Weights of a small mixture-of-experts language model, trained from scratch on English Wikipedia.
Size: 14 layers, width 640, 81.7M parameters.
Experts: 6 experts in each of 13 layers, 368 dReLU neurons an expert, 1 pick a token, a sigmoid router.
Below are experts of layer 3 (counted from 0) of a mixture-of-experts language model. Rows are named gate (a neuron's input weights, with its number), up (a neuron's input weights, with its number) and show model dimensions 0-159. Each number is 128 + 32 x the weight over its row's rms, rounded and kept within 0 to 255.
Before each expert's rows: "comes after" lists some tokens at least twice as common just before its tokens as in all text. This comes from a sample of Wikipedia text that the model never trained on. Tokens count by the router's weight.

# expert 0
comes after: " |\n", "\n", ".\n\n", "-", "\n\n", "=="
gate0 [ 98 168 126 153 120 132 114  93 173 105 149 126 177 136 123 116 135 174 161 122  95 148 153 117 115 168 106 114 119 151 145 152  98 135 146 161 122  54 147 100 162  96 101 138 151 172 163 180 131 149 162 137 123 149 131 145 126 181 116 121 115  86 152 125 134  70 148 139 119 143 148 186 151 134  81 170 179 171 140 174 139 114 144 159 132 106 111 130 158  95 159  92 186 196  99  68 148 131 197  97 142  84 152 147 143  96  75  92 126 128  88 145 109 112 152 133  99 182 199 107 110 141 160 164  84  99 190 153 116 120 135 164 106 112 166  92 128 132 146 133  79 120 131 112 122 179 115 108 118 102 130 154 172 174  66 179 135 172 121  92]
up0 [ 89 124 120  73 104 164 125  80 152 170 137 168 118 161 188 153 125  83 141 149 120 155 160  49 140  81 171 111 122 116 122 112 170  58 157 160 147 105 106  90 105 155 106 189  68 131 143 153  91 171 135 182 166 141 145 109 125 133 108 135 230 133 153 120 158 109 120 157  97  88 145 135 170 117 150  69 161  95 129 173  98 134 132 125 177 115 134  64 110 110 111 106 136 151  98 100 123 156 145 118 164 168  94 164  75 101 138 134  96 128 161 136 160 113 102 178 108 130 115 129 165 108 121 192  78 124 146 117 140 119 194  66  53 117 160 111 155  91 159 143  95 153 142 109 100  92 100 146 116 172 146 123 155 125 131 182  89 159 126 114]
gate1 [155 110 110 109 132 100 162 106  85 183 145 122 120  98 133 126 102 101 171 158 103 153 157 115 162 150 165 106 128 120 102  85 141 127 173 168 156 113  66 125 140 115 144 140 149 170 134 179 152 101 108 176 130 119  96 158 134 155 189 140 206 117  95  83 100 158  99 179 166 106 100 153 120 172  68 118  49 135 136 192 181 186  70 131  44 144 161 120 133 161 146 126 133  71 110 130 142 204 163 111 157 112 156 107 117 162  87 125  79 128 158 134 102 190  89 166 132 146 117 124 107 124  86 203  97 107 195 165  95  84 123 119 182 127 117 123 161  94 159 127  49 173 137  96 150 102 117 148 101 116  99 131 108  94  81 135 121 101 104 176]
up1 [108 181  74 143 151 126  89 102 149 154  96 152 172 104 163 115 180 101 146 112 137 161 118 171 126 116 135 137 146  42 162 150 151 159 167 113 119 107 106 170 101  88 137 131 107 149 131 114 116 103 103 198 150 136  89 208 141  83 214 180 175 116 118 133  86 144 124 147 114  91 160  83  72 100 142 120 144 153  84 121  90 205 136  94 162 143 108 101 216 139 165  99 149 139  92 128 105 145 168 113  94 174 134  91 143 104 236 107 143 126  94 164 114 114  83 134 124 122  95  75 120 144 126 118 137  72 119 128  70 101 135 122  94 170 123  90 107 111 154 121  69  97 151 142 125 163 102  95 113 129 155 151 128 132 161  98 122 148 208 181]
gate2 [107 158  84  93  99 138 176 140 172 135 118 145 120 186  80 121 137  52  38 138 142 119  91 171 145 137 139 136 144 150 144 159 135 107  76 169 129 142  91 108 144  90 114 121 111 173 140 143 160 170  79 113 168 144 124 149 170 137 156 167  71 103 150 141  90 123  97 165 134 158 121 113 118 139 108 161 105 156 170 127  91 166 165 120 140 104 186 123 156 132 191 102 176 100  91 124 164 146 105 176 102 103 164  90 115  60 148 150 154  79 170 123 177 139 123 134 147  98 160 122  62 111 146 166  71 123 161 110 159 117 167 109 139 133 126 142 177 178 156 121  92 108 102 149 194 124  77 194 104 117 123 170 118 130 162 139 152 133 183 114]
up2 [155 117 117 113 104 119 155  87 176 118 111 122 121 111 105 133 124 110 142 162 157 112  47 134 173 129 104 149 179 100  97 139 111 125  95 160  99 134  89 123 153 120  64 105 111  92  84 179 150 227 103 134 162 137 125 168 176 195 111 168 152 129  95 105  93 195 143 127  72 162 126 164 109 126 113 109 153 157 151 143 152 125 136 157 136 130 131 132 177 126 102  85 144  98 100 131 144 171 167 140 140  83 163 135 140 166 124 101 157 129  88 128 128 197  92  85 115 179 106 153 105 105 186  75 118 111  97  87  95 114 127  73 100 134 116 175 140 119 142 109 152 118 117 109 138 169 121 117 133 118 156  88 116 145 125 113 115 106 177  99]

# expert 1
comes after: " a", " and", " the", " was", " to", " is"
gate0 [148 104  68  55 157 115 175  91 101  89 111 146 123 104 139 143 119 127 152 104 131 197 101 148 147  79  65 190 131 126 152 113 165 115  81 165  85 118 116 102 150 124  54 128 106 128 163 134 127 176 100 120 134  95 162 127  90 108 100 158 144  80 146  77 142  83 146 107  91 131 149 143  81 112  77 171  64 108 130 107 140  94 166 107 140 121 118 156 108  92 129 117 173 128 118 165  73  94 119 154 103 165 112 155 158 160 157 151  95 104 104 216 169 111  91 145 152 214 154 114 168 104 114 109 145 120  84 194 152 100 161 112  57 115  79 148 132 173 120 149 142 118 144  90  75 158  91  71 142 101  98 151 103 101 158  97 140 141 128 111]
up0 [166 172 128  74 129 157 165 132 122  99  74 124 115  99 131 123 153 131 129 109 197 138 170 105 122 169  56 171 146 121 146 126 191 218 123 202 112 160 121 111 146 118 172 121 137 111 129 136 141 177 120 123 121 139 179 111 103  95 107 100 183 147  41  99 162 214 107 161 120 101 124 106 154 174 103 171 111 147 129 149 101 125 140 130  97 117 102 101 119  94 153 143 105 130 133 130 131  67 108 109 121 157 125 117  96 110 179 131  68 183 114 129 116 109 150 132 129 129 192 173 142 123 114 138 132 105  91  62 158 120 169 143  86 178 107 167  79  95  83 101 122 136 151 133 147 162 154 147  99 166 109 115  98 139 158  85 116 176 125 154]
gate1 [ 89 160 118 153 137 102 123 123 112 118 128 140 188 143  79 158  99 158 126 111 216 147  97  82 136 118  78  89 139 207 110  86 160 139  89 103 122 139 100 152 169 117 139 185  80 140 100  74 142 115 117 151 151 104 164 147  99 124 111 174 140 137 130 115  81 137 164 112 150 121 156  92  92 125 103 125 128 129 119 115 147 106 159  99 116 124 140 132 138 163 134 175 144 103 124 137 138 163  73 151 132 124 180 155 171  65 183 126  87 100 110  87 115 153 122 141 107 108 112  94 154  98 112  88  91  89 129 168 135 104 138 133  77 130 125 163 169 122 101 115 114 162  94 186  86 160 124 146 187 161 122 109 157 149  59 140  90  78 111  92]
up1 [175 129 147 122 109 143 123 107 121 103 109 138 163  84 134  81  76  93  93 172 165 161 119  64 130 129 137  82 251  97 160 151 189 118 100 134  91 132  69 172 151  59  88 127 104 147 116  79 145 107 119 121 138 162 210 100 158 136  97 174 119 148 144 186 119  94 103 113 128  95 157  57  89  78 129 191 130 116  37 171 102 110 113  80 115 162 144 119 101 144  84 139 111 153 136 122 113 160 106 177 164 132 150 185 106 127 138 106 164 139  94 186  96 137 138 148 209  81 148 150 119 151 155  69 112  94 195 136 130 117 128  89 158 113 144 114 186 100 112 122 133 136 128 147 164 136 164 115 105 128 138 122 171 157 135 108 115  87 159 177]
gate2 [103  70  93 155 148 139 133 142 199 103 126  97  78 124 135 114 159 202  78 142 126 139 119 127 109 192  95 110 112  95 119 106 115  60 136 138 145 102 120 140 163 153 152 143 137 131 130 137 158 202 130 156  83 115 107 125 143 104 127 103 189 114 164 156 138 159 100 170 152 147 149 146 153 145 136  56  92 152  98  83 143 185  87  85 105 181  88 159 100 134 113 150 146 163 128 133 120 167 161 184 153 143 139 184 136 119 107 168 127 184 122 164 148 107 112 114  73 114  89 158  78 156  89 136 121 104 110 125 160 116 146 116  84 153 171  99 142 109 178 127 143 124  83 100 123 167 150 130 136 159 106  73 161 142 130 181 143 147 157 137]
up2 [166 145 145 166 149 127  88 128 168 144  67 140 154  95 195 112  94 114 113 155 142 142 120 191 125  97  87 145 135 116 158 136 132 136  92 163 100 102 158  74 144 122  86 143 171 114 167 157 166 136 188 168 122 101  84 101  57 107 134 143 152 182 145 175 111 144 147 104 145 142  87 126 103  81 135 153  73 113 136 133  96 119 194  97  85 101 115 163 118  92  87 163 181 124  93 107 162 176 148 147 191 170 163  68 122 137  87 133 102 148 147 128 117  97 145 140  84 129 131 115 129 192 115 129 109 111 109 134 114 143  87 102 138  98 103  96 151  75 116 111 139 151 131 107 156 208  99 109 139 196 113 125  45  98 128 124 121 103 134 145]

# expert 3
comes after: " ", " |", "0", "|", "1", ";"
gate0 [116 133 180  94 118  71 170 143 145 126 120 128 132 134 134 154 148 116  68 116 149 122 121  66 184 131 100  85  82 123 167 137 125 208 165 172  92 135 186 168 120 161 133 126 155 156 132 115 159 119 126 163 118 100 205 120 114 122 104 113 149 198 167 143 149  76  93 146 102 126 154 140  59 154 139  63 135 111 132 160  78 133  99  62 193 121 164 119 117 147 135  55 124 163  86 151 201 120 184 128 131 110 111 137 132 127 127  96 126 170  72 119 152 154 124  18 166 125 141 104  82 127 150 119 124 106  86  97 115 160 116 143 115 129  76 127 116 125 150 167  60 116  63 131 174 114 129  90 135 165 109 151 175 181 157 180 190 121 156 111]
up0 [147  99 145  79 135 173 130 141 125 160  87 142 125 140 157 103 115  76 153  75 126  94 120 205 149 140  70 161 132 165  93 145 132 139 145  79 151 106  79 180 100 101 129 188 112  70 175 127 149  90  99 139 149 134 122 142 167 152  85 142 133 110 169 136 164 105  89 175  93 169 137 150 100 150  99 153 107 136 115 134  55 124 124 145 168 173 108  89 120  81 148 100 120 134  83 201 158  95 143 123 131 148 168  84 246 125 108 161 151 124 108 154 107 188 133 128 148 139  89  84  90 167 172 167 135 111 117 103 107 150 142  99 147 109 113 119 136 117  96 123 135 139 110 138 111  51  56  78 143 143  98  83 128 186 128 134 150 110 157 101]
gate1 [112 116 139 119 152  66 148  68 131 134 102 196 125 175 130 144 116  90 162 105 110  87 153 138 166 139 167  98 135 105 125 112 181 121 181 144 150 102  94 167 112 165 117 123 143 148 103 130 104 132 133 155 135 137 162 130 100  78 117 117 141 108 133 120 126  93  79 117 115  87 104 154 113 172 153  96 124  99 131  73  85  96  87 139 124 107 177 109 126 111 142 117 167 128 120 100  91 161 107 195 191  81 111 139 128  74 155 183 104  70  90 125 115 163  75 177 132 113 171 120 167 105 109 142 171 173 168 124 141 173 108 130 158  52  79 106 156 112 135 142 120 135 109  96 136 152 146 137 174 152 149 137 152 113 122 153  89 134 124 123]
up1 [ 81 181 123  96 151 128 142  89  81 134 167 167 161 142 104 129 142  86 126 114 161 163 153 160 173 112 120 169 136  90 187  73 168 143 157 145  92 154 141 132 153 131 148 152 187 146 158  99 128  88 111 131 125 185 147 197  64 178 150  95 101  87 134  97 123 150 171  84 155  95 111 151 124 142  89 182 135 138 105 145  98 120  98  85 110 108 140  88 174  62 103 110 169 186 162 122 122 133 122 190 104  74 180 157 184 100 110 138 148 100 103 172 124 127 146 163 117 142 111  84 100 146  66 145 177 174 135 116 144 145  92 151 126  92 104 152 156 102 132  99 156 131 126 116 107  93 125  68 108 189  98 153 123 202 117 104 109 129 159 103]
gate2 [136  65 177 157 123 127  65 128 120 141 156 172 140 113 143 148 156 127  70 119 139 128 123 150 216 176 120  86 170 128 123 150 140  95 177  75 165 121 124  98 168 149 116 145 145 152 128 128 136 147 135 160 168 176 121 126 139 118 111 153 101 116 149  92  86  89 109 192 162 116  91  97  90 160 141 169 160 151  73 175 119 151  67 117 131 130  87  73  98  88 122 115  66 162 146  84 131 120  74 127  67 107 142 114 128 167 131 110 114  97  82 120 133 105 116 125 165  85 112 146  90 129 234 152 102 148 137 152 132 152 156 105 184 113 126 143  92 183 146 109 141 161 144  97 157 189 130 129 130 119 108 169 156 117 134 176 168 126 108 115]
up2 [ 96 144  97 181 111 143  97 141 196  79 186 104 161 121  67  92 141 127 114 113 164 152  56 116 116 145  98 109 164 118 147 145 151 143 194 127 136 107 116 139 104 149  70 191 178 151 145 128 130 173 160 137 188 142 139 147 132 138 165 167  90  95 126 138 100 107 135 154 104 145 118 118 115 132  92  86 176 129 123 120 162 143 104 117 149 117  69 117 132 101  58 153 120 171 116 104 101 126 140 177 133 129  71 152 102 123 144 184 142  75 110 160 117  97  99 116 102 110 107 170  49 133 168  95 109  72 152 143 120 187 171 107 148 146  75 112 171 139 122 164 138 126 195 141 142 156 142 147  82 139 115 147 138 126 143 161 131 148 105 139]